config.toml
d_expert = 48
balance_loss = 0.0105
head_dim = 32
learning_rate = 0.00315
decay_shape = "linear"
batch_tokens = [65536, 131072]
doc_mask = true
Below are experts of layer 3 (counted from 0) of a mixture-of-experts language model. Rows are named router (the router's row for the expert), gate (a neuron's input weights, with its number), up (a neuron's input weights, with its number), down (a neuron's output weights, with its number) and show model dimensions 0-255. Each number is 500 + 50 x the weight over its row's rms, rounded and kept within 0 to 999. Numbers have three digits each.
Before each expert's rows: a language model's description of what the expert responds to; "gets" lists some tokens that make up at least twice as much of what it gets as of all text. This comes from a sample of Wikipedia text that the model never trained on. Tokens count by the router's weight.

# expert 60
First names and once. Common English given names like John, William, David, plus once in once again and la in Spanish place names.
gets: " once", " that", " John", " James", " William", " Charles"
router:593498399480540490475572462456469555478501510467451518465512420485493581634551517598449550498569563485473558468400480523595561575542417550510554490534530442415505419547477535444561452466480570466525562420521543562499537513430535491536416543459484459538502608494638482567466434445519469576496496498530420453531536443588570533521476535488568464548464521496509508625552462445532524434391485502532461476509513455513446522528518537473500612550457445538580576526506528532500608516546552494440569466447426519533544591577551543523556526553499507464523509530473558533509484391474566436431548500526555517578560452516470536598499466572510485471517525559515460573473442499492507452515529530545539541530573485534451461504576582444508524558469502570394512558477475483611503558477546
gate1:519509536435509467502543512454434492522508534512453496504477491521621458399512471516566474552501578419379424523471533504603590447459481546556490464500453533512508510619490476580567467520562541538484468405538442463579530497482518455535584543487534495439423494493537505509555515419505504517465498530525518479467387495434451527389502541514516438514401472593422520405447522530546536442552482503399541567516588472566543625520574473492528438520407589440458559560561482478430474498474440508533519493439498446450458535552544419453515487446425526524532557542498459434424536522518522481440399476457499543529531535604514454470545590532480479462509436476519447564478466532511506466540521445574485610501488624461498464562498448428554589383457435596500455444445468487489476473515472
up1:480451515438403486507470566494456536593495485522423524434521459514481486594468463526543444515525417557447409537458540503487498495501473493549470504494520552549486481555562515422484509564459506501450529464587464521533462502519533453437514482556540487596402536652472522529516544396494462495456544520500470466462563466455413478530528464451582486544399492567486492521533617537524479499493445459565484513581446491458436581532478429479449478514602509487437472528479456469593500500510552474582558544469540507400608513597511376531485422536578534480490518552575494542463491484496460432456412614517461605475480450520481507409572518479489562484536470523467484428549515398537507410548531529536485652617462458580540437588493524507543519510388517518497493452499537533596554498491503
down1:529523571481540631478556494435446475496543514461500491548490459420440504503575484536545452544543591436515484426613554480678516496521526567535437436559478547442630463516471543487543526445498485476553586519534532527546538476455472502530547615417583502513487544450460479472501379513541459547494518552512547585454511495440508528450476506477575450554408517391489527514530487512456607470508466473517478500477499503488497528560494529537473512393464529449494470542521422461488515543512524555576526552463476467538466577559518453527489501531531587432546533606488540512576513470447432493490497516576581536584542421498544535464483519552450442507429515594496507456484382544458482477547637467500522521576458577510542531439446498373479543531520546607428418489396470488542535466477512
gate2:488509491400445464349477574503505499441435455535544494489448550478447612596498530532455546491556507623458541485424408549583472439498517523522516478508379520545501475540509508546417530468467551491518463529371499472549475444453564460471443479429564536538539541441498579475441474492487443489452499489507538429482417443553537502501527553546496482494553482436515450587541513465544522542532482654554448536479519526456441460535401525504453477398560496535520533516370434546489510498498544479481484414448538535486471577495434509527559437383393467560367493561510521515614526543535562503400495519477535554495507509523514512475368563458552465514459572466516450540488515544475521406491580434451487512519519412531537555455562466544509506470478436500482579434496525436543527499457522
up2:483502455559447533528424434455498520524586459538462515455494486472511392492526518526508460515417469445567500432568519518541584514535549449538534503537500526493559535489488426395525516541559593489500555453506478533560403581484447457446513538407505533444602481505565408486458494462502473572558455511501537543522548514483450426560482431387471522608472475483573507415505483448452486466510473493533581539504581516539369483417561549566606437566404529482560474511530489289480489511453474557513476488507545471498534428588542533531470501541496511552566372459519571473463494649452553531457545508468528530473456471497508510547578516523524574494480474506435537543570539479554601542573481527523566514544531492505438442436525549541477446522593498523512434512531524510620528516505537
down2:465481516513516539602532523439518552556480588524396495544519516510456552557422508429593499542410451494511498423533582543521495593494555481460528480408529504522480544515549459459484503507506529509563484550425461505536483429459366485382453589538545526566517542487477474538469494439556470512455549557431492563499536571452463430412474478422551586584498403569488540396439513498510437487532547531510451501554595563575519505536544516556499429476465508489534494483465463432544518574594442461551469575552467535491519488452587497473516547471515462532492492491528522456534488479587509561513582511511436506529417378532438444545531554438434505470514494430469621424463516494553507591565442579553562604482516517561519555577528521498525503507487476534463570496496572685478504512560467

# expert 33
Bibliography and ISBN. Commas, ISBN, publisher words and Roman numerals in citations and publication lists, such as Press; ISBN 978, Publishers, II.
gets: ",", " ISBN", " II", "978", "),", " I"
router:536481505437601452484430470539457471537532492467462499480502469471531575493569497585481483471415474422420519421481435487540406540421430549483488460547433483496574488517547507432514468492547411537581551374531429483447429468497480548449574520436472522533580498444530521454416482577578414501515487421410538506392513529480512550474427535568525457460499500511608537501478574509513495429493465420449499586428524536462472366521527525524391546575422520595539561612492507598437445488543451454482540549427541606513565510439554457428555464565485467491499466549455526476535488453510548406560428526522482513521536506580487512454532545541404547523522474443532491481513525557446550489508473555496501533464571504426506483518516497496447383555460448478597480584477513511468399490471535
gate0:439558493537562444540526556497431475539484395552467617561509522462454454546435439457492537551547411477516480438593532496550494571506509535588548569532536449590538480493502492551577492468489463503483564527425485510492496482395498559532560425573486498453468471514390495444502489519636521587469404543442484464481560535567485487439512418469433568409587459537555460548506559457418527416443612393528537512514491493567467450490423504551446496459416435493507455503528463493534570522529384438567519505472531538565448512535448487493495474418548536535504470442533653442415515541463566501513463430469462446543526467490651556461540480561518551492535529521519567437478457500514542493525491492490486474428452509506508560606468483507532444477575523468513421396456522491509559493464463
up0:584377451480513528475525467549424497478554495432512497517383472464528527516444586483526451449499496486545523469533435435413509553466501496373460417502519555542416578488594481474575493424470487390530449523515531463419446565489566445483437483456517415461522534548572543483508599472527435466488512546554502498465520552474515492498519614474438508503509616553458499401439442481456426452468461534434438530412534494506511529445566440415568514546499473509603495447504526535457522518428477532531467425483469440599503528382551464482488600574550541512464526462553490433549461499453505475540558533492441576492455536566514482549501460463466483589472524418433464630539574463515622427479528560499434377530467537591521546480491469503439505485544442454497460512546474540457443466491501
down0:529494437462371472533626518458491524522543504508490493378467434522470465498472505495493508611566462543405532519397482502489508436531464498487445455513577551442572462548464498400513498405504515486521423487406545544499477472565517465529490521428532452453506501429517456454472500573593465505526592452442494522563519512542486483615448512439467441563472553529656466438520555613574460531407427505471478468417509428486438463439593531487567504479512533544514570538498494586425470510492445501532594470506529533551561434509522445524396470500543595572477535492438419402472471433521581452504535511594530528532529537564500495486402484467576491467487439564444535549512518440499547485566486520540530457466489500496363495421579513492488487476478499513451509610494545521474564542505431
gate1:528513497587511498498461519420431572439570536477534538497464543461453475469520466525461520530488498475504508540554423481507492519526504495488422466458495470495521506461466523495521498464526443528566427482402559531557507493519466431553483516473462473482539517449366485539550580536550541482490536553461518579561442535522390413458469493579429438483502433494623460503483530563419456458641387445510530374476522529570502461474538481528518468356564535439430431465526574512443475466577521461576479492411427500534478485496472499425430510399455524463507422560460491459539533446555491477521507475480454545513402531477597532462484494437517494588526509589501483565466559562455511523509538462443541488450477455459534501428481416435485603420506531404716488538474486448494565461481535
up1:530548476474399496521606519511551532407423439478576496517532477527494505489462500523473475444546527510540551535525473420484501531469470532510500427589481475492541438503619513464532487499493495480534443443442526526535522491441508461502487479439528519489463432561499486460506380459522516435501607510536518528386461646559545447584425485497441517489592489361468449492394574469528564521521443505516482441581494437566488462464556528588484527411555541538504568526499520476576501504536485448489615452545451467529526414535508464503472502422482401483507486423471494411459439450534569436521530403454477476486503543447451537467467498455437464578615470462486577413555391462433477503547478461491585464487469549520585533560558438460577467454431489464515429601519450515392439508461553
down1:531458545550416523435513586561524469553592549442637465516523553554510573425433502489528462479461496460435474532529557474516509480542505486494527549528470474524606387529508562467579487489480430490487549450479565462512573475534512518434467473561651429448480559515503554518494549524431546462568489413429595453504434493481492526521568480455590559463463447460434399599565503454519469463595633495510475505531466448509467541539392558475490472560519496546529453495529504531521476583424533491438545537427541397548446495475430447666470519474526547487533492472517510530521462452499420515482497490472522438481566450494408476585449475636579464579574421522515514503506490564567487499396475445442575520513528474473533491567486500512521499511469508502456531546594521509462573510501434

# expert 43
Commas and semicolons. Commas, semicolons and bracket-punctuation combos like ); and ), ending list items, years, parenthetical notes and clauses.
gets: ",", ";", ");", "),", ":", "\";"
router:611417540606469545526563516468471509554467536518578527463445495460534547530424470488471483551461599561475526605480570455512500552585484544402514430499538442571564432557541457456539538568478477522455490525487568491477560569500493462507500493556482491446551475481529446451522542458500424588413489497483430565470584533519601491468455497371408433489408503446481519560482537523526490474513480408450504559512540466518454484529498412397574558480464579593573479512549523480488447560433540487444517500513413504565424539508613563481521453562419448496500452525446399434521493476498517446549508435472550610533541429592478468583483505587461499528550498488562531555470401474406485471545491554537549514536535436431467412509487475454553521535501467537561585478426462466493518573466567
gate1:534519537447427473538594518512509496496551417518521490525515502496582418564524500531564588468614602534555359468633457519509501473485484522592509535466492540539451486576535535578499447517493598538516508500535525545538505510410443544493577512465454564484525528497439488410570526462496546482485502497491409378512441536461534503484530530455543521504430461503456517436484507527477526516509502528527501416511558492596571515533553425483494516413464404442541543475481439582402535441509460413457387525454470432475456427507497550575456531460446575497461522434461498468449442445551574428569462439512444453484449497462533519539525506476554553415434531516508420486489620415487542476460524556536402561549557524423503584447507463448515531456496494477577531546424488467568621448562420
up1:581491436582523463499466526549458555497536563433475506558582452548453501467520466522587529473522526399469527515472462530557504532539527501528500411489500585532529465462439528472501507425614468477538524593385479383482527497507443461535512540488510544485456375547576497532465464461533481456479437480477513511523411461470497461454557506490502533470508509514470508561475470518540524557462488387470535529531544539399470419466556515546419487409502547534509451432465465545426567490391437560507521447465505473496413485564497457495450420454544487472525491485539535470456615473493382462488422511444462480392563459590498550509543426654481395564503508453509440426476491521464471491528419451480418587459435435533526438492566406437516417651473579460469478482521513533476419512487495
down1:502541464607496459559538482609442442452529519510451535486462430506431464543474457536548519476531556500526466496486448518508487501518539515461488577495528506508527469508482468511544454427468421574547562519367541465494508508494463530609537591543462639549492453497570520598447482531471507503537448482544405517447530464531534487447473564458515511562539468617428531508415477518616606443436502375602543577560495498495524451438467536482477466475508503548566426454443525618502487480486512458373441471480476559489464515545527507461549560548476516507505499627514542554546482449449470567548416568584521536476463456602499612487584465479641527582507511445504505517535498488400414570559504475523455572571441506524491519542457475537554466570519524521501471470475392480500462483441523
gate2:434508472496443482509502491482531575565453517536505556568464477494411502505451490546449438541447453463502576383493514451523516487466580415548538387573488479517508469481620564449465632425520490527558592443567533434542464506445374512515515544520566511502458513506491460544490534479403431400488495576502456519470495449451565526496507462526479509501491567401552478587426490502507472493529467454454541505412489466403512504512524495538593449464462463501571450477498503499415476470362593560448447478507513493491550423430585546496515487488401571420480450517481508523477490474520418579425582500513487500520374471493442454415433502491478499461519489435612497481475566578449449597450441465472565489595442482461503556420463461459467532480490518465479563519499469447549586483431400
up2:498561534483537569429503472381610518522418528529515432531416450464440447562500508535480558486449428520467445419514478483489561519478500483593468507541484460489547479504486575388490575460480392420497532530508528542519416506481439441599574587479536562487509427447475430591452478449418493490458501523520516441589507470537594541534483512633556512548569568427437508467516481444520516529550527545476437503455490505479518494466531526557574528448582513476592474421449594541369484515433489496451503509416553509559540427535492532474487430388506504532513535533480528517448557481535436563446483473549461500569436572453558512526537547595550520399473497570520574507482502493533444563527425449532571454649535599524542486513510483516462559519529533447448527522506433477572435504444457
down2:488451480504477524511455506575442533531464666537464471486492581547467535444464419512407503554425449466460525415453505425435516527567446510579485484576468478493510528479538476524522514570461477477483430541482497498538532475542569417389460559391475442506517484494541430507566533546469570315449506582556498472543417507536500507344479440534492442556506408504454487474517548508574503481532519508467464491457509524512556560499539519563504556562542507534518522476570439513429443519521506474543500492523412329521537450494445566490513481473497439523565412556508461398403493476485478478561497458508608461455590514343606502525531530539438468494468437485557458391470529496497550481519511513432497505505467558453545435446469421511443503519477529554513460446452549525540527473509433